config.toml
num_hidden_layers = 14
hidden_size = 512
n_experts = 64
experts_per_token = 4
d_expert = 128
d_shared_expert = 0
hidden_act = "swiglu"
moe_layers = [1, 3, 5, 7, 9, 11, 13]
router_score = "sigmoid"
normalize_top_k = true
routed_scale = 2.0
balance_loss = 0.0126
balance_bias = false
init_std_router = 0.0171
lr_router = 0.000249
num_attention_heads = 4
num_key_value_heads = 4
head_dim = 128
vocab_size = 46242
norm = "rmsnorm"
norm_place = "pre"
norm_eps = 1e-05
positions = "rope"
rope_theta = 3500.0
rope_fraction = 1.0
qk_norm = false
attn_scale = 0.0884
tie_word_embeddings = false
parallel_block = false
init = "uniform"
init_std_qkv = 0.0197
init_std_o = 0.0
init_std_up = 0.0197
init_std_down = 0.0
optimizer = "adam_variant"
learning_rate = 0.000667
lr_mult_up = 1.39
beta1 = 0.9
lr_head = 0.00578
max_grad_norm = 2.0
warmup_steps = 348
schedule = "wsd"
decay_fraction = 0.71
decay_shape = "pow"
final_lr_fraction = 0.05
batch_tokens = [65536, 131072, 262144]
max_seq_len = 512
doc_mask = false
train_tokens = 651400000
max_steps = 4765
dataset = "wikipedia_en"
Below are experts of layer 9 (counted from 0) of a mixture-of-experts language model. Rows are named gate (a neuron's input weights, with its number), up (a neuron's input weights, with its number), down (a neuron's output weights, with its number) and show model dimensions 0-127. Each number is 128 + 32 x the weight over its row's rms, rounded and kept within 0 to 255. Numbers have three digits each.
Before each expert's rows: "raises" lists some tokens whose logits its average output raises strongly, later layers aside; "mostly gets" lists some tokens that are sent to it at least half of the time. This comes from a sample of Wikipedia text that the model never trained on.

# expert 47
raises: " –", " -", "-"
mostly gets: "–1", " million", " km", " 1–0", "–2", "–19"
gate4:120100116121108123051126125117138178136174129134120144120211136147184125167146090166117147155154130157105122088152173184165164138107108133058148119153081120158093104137123123092120196065140173104097098116075131092102130098101134126142144160150140138109134101155112173139109103154130162122157134095156141107093140162121060084094088115063136124100160122174129093175046137145154073090084
up4:131156095085199163140151128115135138104110147129105102088149142131126166130130162106122155116097144095111137177164117141132115114146192143116154114126164148175148124079108130142149122112145116119111149139166158118146129060108158099129086116078128089142100034128139111113126127096112120129096094110146187180131104075136118111090177101166154101098091126078053131159162108106119105144146
down4:109151087158171106102147154117089144120112094132114151127137135147175162096174164132143107098102107076150132130110152096075093144132138137134172170119167208193139181114098141141145051121104173058137094102105118144144084082094053167153102146140108143109164135116148127087091121116133157111111226179100144171169150116127137118133131082153176077097161099112189116102155109082096124132160
gate5:153146149084105112132105135109152152161127100164093125130132160151125025149147125158149134148128158096139173140080135087182145158135146117154116113201129173146137132146076098050185163144107146114102129054108105126140125139100145204180128155147085092110121192117111156139144101162167154139154110109176168135101137110129130081152203158097122114126119201143096134090143121035189145178142
up5:119120145152151158133184090127152136104091119139078104196139102111135136128080090139092175123147135167100041176226145149121160106085187182085124135121095142112119154119186136184167153138150130124118127120152115088191167153159118111140110157089143087150158112129118156115122112125088190110103098183194129178110159101140109085148121130116087105145087111148089165091130184132112153088124
down5:091173112141133081137172136197136126111158138101121064110109130144120135123177124067186088111139137127139122124128169112098126151047073157159088085130173177110179122134075161130147176138135186149134142135138141100213130094137102135150062148106137099086136167115103066104127227143139084068079112119135143102192127137091097081134097162119099079140134112115083094105110107145138137121138
gate6:060143118162075143109112098158067120133129101093134081128136145115126141106108187158111117107124094124112181090148193110105130203124151119082134120120141201183166120099175146148127079110087163131158168156115171182190118142118137120121065133132121080120189118155108064152096135119150160091113079087090086089118193149069143093139100107103169069082124128149157077185127141152179108157137
up6:125164079207146157127128106134133077056180125126119175110147200106199164127106146140115141113113101148158151189135128145136132119122161136122139157148134128132110143131120139076137155138106103131180179129114141202126088152107136099177159104156088150145098175143084139156109160172074162144147127164116084110178135160119163080086117176164100115130083162127074127173143097100113141128185
down6:128085141117138097064151176123097174152122141102164124159081081134091119126083095160140155150085100141132074110115124156157153126150088181162171130152145166084068142121154093083162106056138113122150173176171140142178187121147117117152153126142076089085131152114186135095112164121141062202143138160177180122130100108169052135168126148142188121152092172126154096096162176136143092130128
gate7:097134123088152160129058150189123126164129123156128092168152113115138116165122129088088087167123157146180135122079110146082161094079098096154161206124179119143172153090134168115118149176144129142085093095122135162082165118136159161157157124154126098109079106111160111171115118098092126132174134111091167130170155152117097172076154151141129136112115137140078189180100026071137208209162
up7:157104117139056160092153136173058135088158153114137112161136164056081113140102182081156201130131132179121155177154149092099079073138138160128134116125099084160178137191100129135145106169152125209171124106127104174187149125108160113165123120179143075155130135073152092134108102135103154145062162145154103147119159159150167135133145103176105123123117184136128116112146213114148160096184
down7:168176104113160141133196115094164142137145117098157151149140161143139165156112159131087160034096221126094126150153135145110099155150123100130098144142210126122085138120130152132106134077121128081134063151147127081122180126127092183177143194053124132125172116079119205173130125150113112141146140070080162089069082076164179167101121111105138083130077099097129154123109049136090120148096
gate8:070140164142085157158144119131175118106090119108088147157093182157071112139157196119145118086074130140138125080086100196124137087131135117088159071079081130098152102157096128117099170141080126155124137113167154181092115186131160136150130134077123175182123151062120158146148112110134149115151110093151075097044104155121110088098207202114129116114111122116104093187104148137158143138194
up8:144105084121097102148155146144102099160177106098061198128194107115121148139131171124110174153179139140059108102131135122160116124132142156116078129101142080114156106136140139092129130074177110090080119155111120084144092069155099137098112165137162172107178164120090084145169066121183131132095122177164177160081090090137106087127132119090133149121149133168124137130177119144084093064099
down8:156124137094154192097163089088087103152180103103100116105165152146115125116179135103196179154175129125070125160105101202139157080113102152165136181160080136101164127122148158108103115213223160174132188110121083111149157086122116131145101127140154098103143155136161128111144097122153125104135141145153118112116145097133143128087118134165095143148160121168129110098132132138110109119111
gate9:130109167103090132132208167203111059109142125126094138109081178088097155161117127164124135160113154156094113145129105107152126132141170137097174092117124109182115120153091115102099162230169118103154121131150084102097122137101174102077197114135191103099027082092063154153040138162163126137117142123078088123186114146129079134139115158074179171145138150084165075127126128121150151135165
up9:084092096126131136124137145168170160142096079176122113110041165132145151112172135118139253123138136148130071199184085090113127160163123211093124070118108158114114143147133167139134110115101127097116097076149084144123134074080148124167144079109193122143106144090096156111075082158107145131166095137169092156084171188146110177078086157154132142114160098089192084140133178075095150098123
down9:097140111147115185177137117159173127192116160127121091154114090115106059138134155113131100141155117206128080146118074108172061150171204137098092140113103185122145123103148125134106095130129099132157117095147074095120123112154099131117124102151088162038082124121124112162134172119150127152057151158094131197109075125091144156104163088106167158110119173052202142159145219118150142103114
gate10:148075129125064120137158122133102072150165171161169163135102105104128128150141145111100123159129114195135105119133113125089125103136131136157116149088145111125170122120126071126097211107142151113101093135102135137105155123130192129124159133113165044118114098162123070191129101201109169177096166169100142121076133170095172130104147162092127068126120109110097119167152068101112141107128
up10:173127164109140169135119138111102165146053109099095099138132140108175131107098207199122128107063066137131107154113141124091167133094126107196149192115178100139195111110156149182110152090112133099135131148110095082124163090101197163067106114101110162163153074111084152159102104125120165108082165174197150132128098123184147175110150182142159110151079210140152124125134171154091116166120
down10:166105123187135110216164183118192160173070130102112183106149099106127148118075102128185143118130083133103116095125177117126125108107088145143152150121125118137182110104147158127149133148125133117153103154106071167137137146194145155147110171148113122101166145157113120118167140090097147086155168106135099147170122139158122132152173158149159107141138057112103133165107102108055141068113
gate11:153130139134084221102100085110123142138089155102140097151132135132097135143115138121157080153158117117138116133139142230091151045157130147155145159129099101126090153128133100143123179099167160120129140167111123158099163113137184190164137123107135127114056091154111137139093112184134139136125155111168134087173131196074132132077139137172096154101053131078113126151145128124137111188106
up11:107134168160155108112128174149153106091135152164150107113131144145148173117090056137093103072163148120111192117102112136164119140141154101117132107158165157147148133074120109090129159160126195128153162115189170085165145136118064182149113121143080119135193183148117146089089172116112081096141099114090063155082120137144135122152131070110094153164145079104155146094106069098163124122172
down11:115166150134126121202151107105117208094147162164150148114144091081075142149119146118122107155127116107141101059122141145107040160119150097166113079100096127092125102116142171101104129164184099158164137109105098119147134157127142093143122103152141156123157109104162197102187167083092076106131131130102097146149118184125098172121095100153146166105175122139118130095172086130109212197101
gate12:144150107121163110175101141063165122179095112111148141093087153147107152127099140177113137107086137101077102125192110128072185154163109083170142119086116150130082123121175079104125168142152162108091143134140117210110124079080142117131176109181204146113140141086099173155101124102153094146118126164154127099148062100196176143136169128097163132119102152131197094133166067108061086123135
up12:155136136127151156141123112130106113106175106044155140115117135099103066103152078118123155132191122136117198091138115065145060175127085146070114115163082110148090097147125114118088134118136123135098110098095120103134080108130154144105124089131164173231126110075179112118169109152113191133097105176194150173105098139135099071108078139114114147100155085173124140060103191176143146077180
down12:134093123125142100169139084150147116147143155123145161076050099089166112090118118149103108127115090110093110169200086112065121133090152134153121120139140142124106122135089132156132114135132180088133150133137075180039157103140163146132106129123172148137151146147110095172071141103088179105127142115100130100168106138107138163142140137053117171156133114092140157106091091135118148111092
gate13:122102149143152150181145125125125083184123198133136081068180158126119129103122145152136135148162133149088148150168083119119163111120123122087096097087123101172119135184118084177146143131164141133103184142172155183117121167075184126100144140101216131170076142143112112155109118160093054170130074137079090072152168174152129070095176150142128082142140132121085177134131110095113171098109
up13:080204176165093187169157140124111105211152082113137081153098097124113107108077141164133120154108115122103088079122118104136139155078149124167172143166067102162160143177143081205108075049130101108198146174106067091135124095100108157122075103139158133128103143113127116080125100136178173148163156148136158111119171090062167168109113126118146150075060204167122135117124137207109120180114
down13:068174121134105076171130154138128152107155116157127091133126133095102148119103136158155179188120118150112102077142110166145142083164114148160186141111088052194188121156170103147116138095146143113141131130183093162081167136129178075131121154119159166068126178129098104107151118166117138122169172160135105171176102139177134073133132124145114111144163108103165109122087109084072187106108
gate14:105113095096147126145118124102163172142068149205174150122116141096124168067088145188119116178087142129128102118115122206070164108110128163141189081057129081053103121140110077201068129067164137123165097140133122133084140082088182149136110170163135175117100172104051132135111148145138113133139126107150053121098137149121134133145180126144146153141098162099136119144097073138125147143142
up14:069141174057199167148131139123115114179097135169101142194087065107104104142123074138175073199091129118194140124113087117199108117084065162153210091137124133127113111126092091170118110114147107177173147112187069121150178120164177097154124105122104136165023098106151132097144163136105144137185060107148083149082101148105154154114154124142091183178097155101119175185134155099169155142131
down14:134157101203126157158186177115181150119069067129118120132159110106141142099060094132092109083123088177124116143096093127157147148115122207124092128070139155096100106147143163122139133132083050113173118177111108163117111144113176103136117138131103129140129123226053123109117105176080162161113132124168121124122106136149142072106144137130157106139088158130113133137172123109108121150178

# expert 15
raises: "-", " of", "-p", "\n"
mostly gets: " population", " age", " Year", " Summer", " Win", " day"
gate4:157103096128104111142106182114106078195132163155145136135139127093144161156144129159033128060131131135142076127116171088127128103166120138077223134157125142129108107134167136115148127196073156130158183093168122099138182111078094190101129122137106052128156111090155133116078148115114099091150127112138119094116161057124197168108165110162169145140096155132162190188158122116086099137143
up4:179106100076061189104109118147096138151171153089089137174164135164094167122112104165137147099128052143031131212138105096143078185139108157128093161119139051128165163143187158140175123076088141150114109131104097090044133088077144129084066163121087106159174159145107091127115111101156143140129126132102143134090138086127099078075177090145100143175137142118161121133121147105120125165127
down4:151136139137184116130071117080163130082155104142112187165102135175143104108074151155165182097108134129119168119138138126158116131117126151137103061125134144140164110122134083133112112095168167139107108129104110201119086182115098220204186117111130152167109064034121119105114166105185130139122126116097087091089125117152140134157154120152145135139112109160124113106113112078081130163090
gate5:138097133108148151173114142124104118155201105112112211080120135105125109182066146140102156116090134091136140152125087161098151138133177155099160138111132038135120162131108155110118146084130167086090163098050127153134145186112164128174149092120183140142087016146150112141113089120106082135149175119154133099145116160138195110121096145069133088105162102134127131182075101113129077150168
up5:141168083139151157101091159077122095132168197124116133190186087148099160118178123078117158189101155136114104094043111113105179141168085084118103138174082172109110182055132155142161169104149108181141113116140075077129113138147099112164137123091106127040138137097155178150123121091131134115143098105102127145191162088076124134073029133098077115193103124127131132141164110128120085141069
down5:140121117120117154063060097117144155140184133153116142122165061099162083112156177122123184154138078154136135185126115113152122077137124144087138143157141086142164069122081119089190149144183137168106129160123160148135106186155120172113150175127189218095071179145096047161150117127117126148156097104143133113126107080113101078177151104109149170130149106104156144103093206133109135136115
gate6:116159126134133080105145143141118042122106118205139130174100147152163107135113121148105127115160100109073145091149152141167112102149159064113108128121095126168212103114157089082132178143140150159110096128152103110179140118116170151125154127137198161105057118128104093100117149121095107104114110142073080143146098193157128095135072120190125108133150128149137084086139169140114145171083
up6:089105189150124125140120124191139130078116078107112150173151049145143084137136165128189168076129070124142140142092100101104093155101111141140147168095083095061117123075191120069078112166134114169172037079113122064138108144081171167086115108199126130109113168124168122122143064133084147082138085108164113152109187101109140143154148123111159114131101181170100115087072177087183168170153
down6:131118154084152133154127091161106071140138026126122160123172155217085123111153110132073132173129083182157073114154158120150144146174100097122176139167178196112215176095123060110109180148056188103139114137095129119104165135113129161177123092133165069087139141134098126125124055095142109126140105196159120171155179167065078135100076161113101119164133140128122150117106091133153124133139
gate7:099147149175189099078121152127143093136152150068158130142157125117183130165119133069085174181165166194121117062134184094086104082069170180095135187115135118103148165096142160112180128124121118149126191122119140138142114102078105188195157120119090160114141092136131104134151086129105155096097134102123172132074155094145096108096147109128112098157140119118106144093104103123149114132085
up7:196175132091093180086108114155113146159202136148095201099113143134165114155146142159138070144090106091190153197108132098098124160105119133115157109141116061115091199129132158097118117132085142096161101102181082131067113065141152126093113169119113169120146155131123114101121096124189126126150105088119138165172084145170151122065187078095152167110101144141111143141145101174057130124157
down7:078141101144125134123110087190137137102140121158177163110136115092148084111134145120147080186125165120170157148145118061151129093097158181096126105155097158112137121143052189163176124158141157130129117080161120125174065150098109127083067202135210133153027151121174111118102129139142161136119084195102077138167189131167160132100126145176123130152139136114139124129063138099182184076143
gate8:174097088168142142129093131072129100180109128161113118175114124123147142092145174158063165161099153194114103165104237125099143109165154109148172167166103122156130166064069146130119164115177133155145138044111108147103110111125139134129115067140115129147135109097143117104127071112151131140078082147103130107148201136077099102117151149153147126135092135131155159147134099169119143092143
up8:073116136190140131102101047167109174197134136155135061144133209089141108108114113122140107158175165136154088128157125093128162081129153075148132151125133139131150100124178134147071151133123145134122164146183085113107118085125195150164141133148125189123104140081087104116115109174154185101167091090090157125107179148099178103115115122114112155129136163077151128113129134151110145195162
down8:145131141091126142147150171134096041096106155168113160172139073188182126072094132106137146112167140112156155123064151124163189149076055146124118134120129122138169136129101149149175152125104129088184091123165141125160149130157137084095110159190144078134092098132123191082108114064116112132108037201140132071180079167112110142087130111133155108108114111079123170092111135095163147166130
gate9:090121112128123067123115126138151068204054140130197065127094101109093044116093117155103167170081142174133081116104163133151136135169108130132148134131116079134150162152089142149139100105142140050136178101122115116082171157098137146130118137149119160160153078163211068165121135095141135125124166104105149061143130145129171125126180127138036119070090171166084130122167145117062144136120
up9:077119163078147118087104104145116097131138150127143102160112159085146097132132074160163060115131156132114180100101115141156157099094148103113154160176193096058199112139185063182120183133143164170126134146121092139166161129178122112114117120068101127149080130222202151100134117140153136147081151149064163196168108114141205145169088148125088127117183149151139126101149140128093127111126
down9:136115121127107122119064111161135108131195129118049169093138110108077128072174111133179127155192127062091087118124107133148124164133100102142130107086144113152134077168146137134138118108125113139158137154145133154143098165150091107127133120127152140100084100093122122078164166094047115131127119196114110132133136141175137122118128164113091179094114151099083169154157153161125132128121
gate10:101118162047127160141178102171105145104105108064129137124099078140141102047042154087145081089158066106139122113176165126145089169098098159169192080124144117090136099132150152209123120170065164076137116088117087154148115126096147119203147194150117119118046100153144179162087134119163169144102100100096174100106144141166192188091124110137092099128146113083179119110099098123079157095161
up10:109078126149118149114089141080097034144120111108171137132141162087111139189198114161124131076132113158117083126074070146105158155171123098128058151144143173121117112089090084092147079114128093139149120167129158099153059139121118073123117093114115153095114202157089094063115135161100095094075124138124073187173163116084043109076085087098193140114112134160138093156138081145165143119157
down10:108115152168166143129129188153187147178162128149138123157141101106178150130134140126148147127141125147085088099154158066157179134183154151067167159115121186112124150181135112167147112120155099125152120144106093064083150146107116082132164149131163144087174096132136145140095122143127075129148138141094096154143131193128125050167182080159131112136106186124147127119094089104151148079203
gate11:073109113125119160081144121138112112167141119147139085121161120102151128133082138123118095139132176117187099157113123154159123172143132173163099132082154162148088219128131124187140083096116115126152154124124102137151183103117165137176107125136125095101117165149150161070066133155172179106129102124137136138161155195153164114105144109121126114052112132144141105151181135194116101124155
up11:167154139136167102087104114157152127144116129111119153075115106188103140181082120131143098115084193166116141131149145137099125025129128086129159108093087161159164115140128048157094100087132138136112098116132134079127136154156102110132156174143183102112101131143106155107197161150117084139089091141052142092149088122197150131192115162166145147105139118106120178111105158150139147137087
down11:114176062146138126114108079168150091128119132179097075161142105067128084118139115105150126121118100167208098106163141168140112138162149180125112112135143139143128159123148170120150140125114058148151237102104143188183078146133108067184101174129105104159151142141138101128120133115126139117153111204119131132138150167101157125153161090077125165088118161143106159074080147112112137143109
gate12:136133049092111162120162117097114080130115123103124135148145093091141132106156067115111108150096116105025135113113124108130138138178120161109196171135132151069185155124106116072190183117146127144081141165135145140164112106126143158098100145116053090056146143119113095076110191127163111124133119166089123080106206168135145104087113085100146145128111129099124114164154093089106110198154
up12:133181086188158119105111142155150068112097101102129123125194159106071079135187133163088133209084159092161068154091112078146085084154106132156144113154131136157088118157140199209146075167118122127141156085109144125130155100125173154121180108112135102192132159140052130131117084059085122131169128131208142141120140131145115118109148038113083092089132125109145072158092154159166155089129
down12:134108133192162118170134125094093096103170116102124129103122124116144097099152189174125152169150136163133122153197052126158109177150192148141117151149198188149166091112151074106128099128133135125115198128065156100161060174101077207115100123092058107140096109157097116098032066122188142067151142130152096081112117104176115095085134053133118123108108127119116128129132089125128134085087
gate13:116046139122124064068157182139171179134168184098115131110107085108115147137172108119129070115139130088098147119144128060070173117103128189132165165115150102043166148171163134095186110128091117123141082130132121184099140137128110126102088133129085099110156124161176166102163153180099130133132158039145203170132059145126150115107207133136161098162111130167082132085159120096117116087144
up13:116118192118044102122136130188089077176129230127112170076122076110105143092120081148072099133174118132145112109178112130114181084120138166140188083147101100088110161132135150123160120094099148099105094116125213142097220104083150137084104096136097077178128097154156187123108082121129033103100172165147131105200126087163124129111181140124170087135145168147086125122112113098119106106186
down13:101166158141136147147211092179104131172127160126095191122118104163113148151172148103110136122116158139128178158136095130093138201151095142143121185046128104073127106106165125114138086104194141161205151134171125162111108104159050118145169160148131205132097122131154091087124188217082094111170127160100065171110119121111120125119135122219207116105091095120215120064157117117178127121093
gate14:174025111135135109074093161109098143146094149124092090099144103111082088152145189141113129109136136107107153135073137116126219102147169144079091094153111102139157092122092139113147101134181173086113107145125125059068124138047182162152147082094181042136144088108077086192148097124106064113114099076114145085127182112093150112124127169123138155133092075163079183108103057098145058118109
up14:111103143128119157154104172118137122177120168180071088144123105085143164147153182186145122177152206157053157161096133078159141121132176115163101143182089142133081163120141191138182076107118123121088110117107082161097152137059156188091107107137101136119144065143135093125081065157131086125153162168131157146157146051108135120151111098148148116092105098118140179193132146129136088156110
down14:108108090156111148121123084163103112160146086103131096129085171159153151115141191144189164163157061164095106106133141144123196141084126140173125173133134133137127141071076110128082169186092202149182105116171114128100165138188175123112142137154175120116185108100136128194090134109150134060085084113166092146128123167118110116132116084077131094179111156090120119071154108133108081158086

# expert 32
raises: " in", " at", " and", " with", " on", " to"
mostly gets: " energy", " services", " evidence", " treatment", " management", " power"
gate4:176109176178142199094117149114091172141165110099111155209143188108161091119106131109178085141126125094133140088122169177173113108145087083109110129107091121169079140103158164175131179194090152129141200127148139076150106122112165162119128123148106112158106132143131156092116140145131160127124171137117098142157116134098184139118116137143146113093096162131131116071166131138136127095162
up4:088182155103117128102091120153188155129112125166067035131082057171137107120125085148104110118150146123187105150088147110186131161134137133167118141097171157101089121118079147124122004088100140155106126148143167179150097107171121132137179081187138142130153074130134056091104154097124106106167116163171138098158084103096115169163095173129186109108140137180148144108116150160093115134142
down4:174120153126092114150149129143085147123103115123149118151097144184131129101178145070116100104108204061144136141094110115110088121200116118146142161104169159064114116117173126107127099098186056192203157062109132113161079168069186151137092088178158134132084128147123085153091139084075148148096109156091125104133113098102110160104102158176102170129126164136122121095104146174131109078163
gate5:134134198132147137172130122116146078226115177156089098197120077112114158196088123125115107162168075175145169135117130118170073116124137171128116150144094132102146173132108140159174130139100128173227095137146121108133118089158157110111092088134115135154138156146144129098132138098108123171091090170112174175120141125108154162142151113133140149111175126155156170032212116164121116133114
up5:136143101147105125155092145133102140105108173198120135196162174127105168145107104093160061166100100128171109063151127133163147087140164051128208096178118153141097151087141060083138136187153100126128109151149139082122120179127175088126089159161128105047137125115180166111112133166134153096100089085127100149147174146120095155140156117133192171110119158189155113168128112135097127144108
down5:126128161139176155132116158125191141125103116097129191156141112075194104135137091132161122117094108121113184075090174116138155128119138059144084098184142130154114103172111151176151136154082143168152089141168122134143099107148090174096082079106169102128171103122163074074150097162144107125059099137158125128120186211162135142125154128128138176108134131132146086177136114180102050135128
gate6:144102122147113145134136114153171113169125121153147118170067094171132142132138084114140124121126102140016049173081121126161121110051205108128152202083126101110078114136143091115108099141164106132085123130140168120079127153123217135143129145136060183151087132127134131139124135144109133162086140097187154148122201080138073166066168121150079138094116137158124127143042107158132090122165
up6:119181106144146083166126166120093170148113146129085124122106144031125131171096163147090142107170108175083158116131113115182160163133113064086096100125143108113178062101143155087171154125116122133143128091134172141187135142159107111174138103146099153159131123139104097151117122143109128117129229172116159108093122195102216141122167170182151088076168138133173134150187139145147195153118
down6:162074132125125128131183047096134137129106129125147097127098085166220132152164163134152068086157175173089133119144171143135152128155152118148115111101078128128166137181119062128181109133149094118155115170119144057131142101135145156149126203164184145076132090116131093167147160158141124166162185111137070151151095167103097126066168124103168158118148075117044099137106124145131114108171
gate7:118133114151116118134081165112142153147107214179151066129133141173128119129111156128230107143144126114168131100180100095091107133109196156126129158154207084152129112175137111153143109078122132125081061069087059141137160079099095062137187154137102079142126115160154098116114133165136087141110140107136142150106084088120129149160166164100081087166106176143129120151139138150069091090152
up7:158130147061066131141093115165130151152134121136117112179109071160142101180098111113043085110151136179091079125109095104165144192160145116191159136119169098153141115117135167127134105101164114152179042074121116145142138099135165077128128104137098160218134200165103134137127154153080158122116117085202110185175154124158157141155116172115151107085139130139144190112179154152134080181183
down7:117149069129131156152128098170160123156124131153105143094099145137105165122137167147108116045134139133134115140128166175099126107151121189126119104135072142158109076144118119163101118093115086142145102182155135131088201137149095078137172096151193093101167095135143122147093106157147107182151098149143148139207043109141070154156150158084150083141042137089117063168155118144121180151103
gate8:150137164173143166160089107170170164117175104102125159148136066124096136128157134139142180163103151084132048196177149099173103166064151123143153198106131067147057076137139183120089087078165162149079148117130129163118135133119114156067123127140133119149043114163126133098106138130090165142119147175167069117088174149164110122120124162151134180085135172150131102166049141123099167166132
up8:160122127138151163194122135130169145121165177146121104122095110100080118142111054089109189124154084149052128132143132060182102161075114138147110165150169105134168127161119121155101047096140153085126163117078165137122140132112126102118125127108101138062080153139123102154099140110160165147163131083103133124120136133069094097165156116136124177140109100163105146113101141050123155150094
down8:119129128122148126133115046143171142122150136083163113074152168130160138131112138171148160080130114097187126160144115130143039108109106112128050128110086146123170138138147117087141112127130040136131124139075114155135151151105162130162074161166120104130151079095120105166180123116134184125107117134120119132142112096109089118076119124135086067152118107101140142117131139100153075119098
gate9:135134181165182124114183114133091107148124163107203198127164172145084099140156137134147106100125103104131140108148135128101176141191038070103170135141109123157085099106106142096120197185162082177120094140121102098196152147133160168133079097125102122109146168088138120110143158156115172126090083146129165165100137180145166120088162179148181109148098141092101133129127099135207162189106
up9:164134157079083101172136116066138114163145110036066122112078086122126119132113097134113170143186106139166078164131133140148155123138130165175074086196145162108146085144112123086094091114139144124065156092077123195119120141150116095180168144222114051118162170153120142134183190162154090111152063140137183164096105116093201171167089153145090146128118167104118091061098158147136136095122
down9:176132034155069100126091120166154100111159194086098084114088159183130086115112117129127131146146170091130116152182115124103121093161087149105127135102076073159154140121128111131110116158071176079100162077183152089135148092118181162127136090105136069141148091163176127129151160102098146154098097117212080115135112181133204194112132145141127194108163148182167135046098186155048147130149
gate10:124112133150090109161117136165137164102088121148143169145044081170134090124154066117120113132144186097071111189121155166147175075156144158140081112149176067134165166100059156098151113107092150079077122139143092203106105096090112127175100161149115100121087112133108142170129172185097150118126189161083137143086119135116121101137166173163133125131080125147155120105171059148148124202131
up10:109127108158088090169122126048108107145151105133163159095123168109098127181144141163091067108136163073122095124145110161118123165126187105103159171159080150174109138107098144167172070111150135171116167121106135064117124126192162120097137149135072194060136165124164113082114163056126132077074131170113124132124128150045160142131109148173116176109100146178135125131151094135153118156132
down10:099118158173160140109176103178101122103132087167112077086118125138171139138161114166110101101212116115125142097083116127137159180160181153143122167075127134177121129180101103154057123126139100128139106126130126181143162083120190121092139150182153121120199173133103162095128195176130109198137202165121117140116120162113077081081143049158124108124137126122102114147132144096109190161137
gate11:137083145160092150142108111218109146109055148172169152126109163110131096173075144159144136138183121183129121139135168099100126108133141145142156107146203055158124135222136128141081122139091154117123141089155082139154164171117103149131150105155174181172108117129156179160130105106120088147110156120109112100126112171154180162112133143079178174089121122130144132079133139199145163176160
up11:102132111167131139144205143098136096105148174111152136145121122195167103155174087121081139147121117101134113153121147173141150152074090077124154164097114105080109096117070158121131117200112127158118155127132127114174110163146139104085157153122155133085158136113093165096127137108167082122138108106158156121138240143087108133152162161107128118089135119153071139104151120179154118088148
down11:125141200117205114152161099146146141165116169088168148131136141177186165195133077127107120082138079147153136153151130078133118117102122126095134138129128191076153136121123136132098131164104178140142100123160115123116118096092157086068111137128113122136212129057102074102133193103089098172127135112128106122102147138161136123121175087119152085155122152138146133160160155095166184105142
gate12:123123137111158152101085136117117088134097081086107100123093155103151113134159134120102129103177111147135115101109080162111098149105161111125132128166103148165149108113044172115112153089171162149143094145125196149072135128097178143175133106168147143146131142131122115169107154086156111087123089108187111080099101153121137134081065156149105108123109140097087120189150083135126135170133
up12:110158100155111127121167119109152174144198192161117176121149082120163148102140141147112151198137093126106117149167122111118178120139107137125135121134133144069173121153194093106137144149089122102075097131094095136163144086208117095122141165119094093054175102140070075093135152153143136122109164155075143179166139111124127144128152069090185120204110135141105105069109183133137133153155
down12:132146082164110133151135196113137135114131200165107121145118117128145149151125118076108145181106119083174083111144146176090173164159118084084090116129120121150123118120131147111177054164076112133083120081148091100108101193147104144170088159118075114120155085213176088157104111139137124065148135117122103093128143153166135170111093084126135182131167094136114136118117202176133071134111
gate13:161086099115110102119110101121160148121078115184133141185146128106150139119122105081121162145092106109079168144110151173118093097161178148204062107121180119128172078111114132162101142108125103139123139123109143185096162075082174116099159090133090142142116149133054096130130145177117189129147128130124111103182113158192077165117091132131115181090118100112119172147081127133107164132166
up13:119150115132136119168047130171135061083092063134100136150154106141200148188117121065137194133157111067105086101166122122169114091091189124162157158110208165123120143129146098118086110147141138125185136130117124042113189157152123108077137151078176209150115174117181073145093118167128126138112098150185097106121161111128197160180158174123104196111152125147185123179080102120090136166163
down13:150146160129142169164160119137194164153109136137104136138097155104075103071146084095155122159115097155106131117095079092134121094111085100070159136147166121106137109154165165158119133132113093135102111181138147213134122149167074088139161133135069108167115153161099132108191214189120111173150151156106118140112114110158103068105091123075120132118165157059081132117180157090083099159152
gate14:085125162126123127134102172138115134112136116180155151167116089141137107167158098079140107126180135141129133134161119098140152109114107115138138166148099119163188145147055115147091153132095095152174124106098179151122141179124130118166165109129134147133125128096144163161115101089129127104116070119160154150132103084159128102082141196138117108135212077147121126115089125160192104122140
up14:162109170153138170100112147125100146083108089089101102090101075139100122068148116169150109167143136068126201099149081108081125158102124091109081129123162156122091112165097192126140086125139125137096141151121159124086129089170140116130163115139154125116121131119163110106141111171126142143104146131121120115142140136115134120100137105125105147123120103168187133073139095123221144102125
down14:114108170151101104150104173112130155146142093112108128145109132077176124139140165134117105141184136189094129136092100129201117146147114187111057096082092132201114106135195084148118130061155109069128102129144097185158124143114169073141106103211129078163184140137133092116136152131100098183105185131139143179076111160127111123088120107089195088185062165130093125177134107116110148105133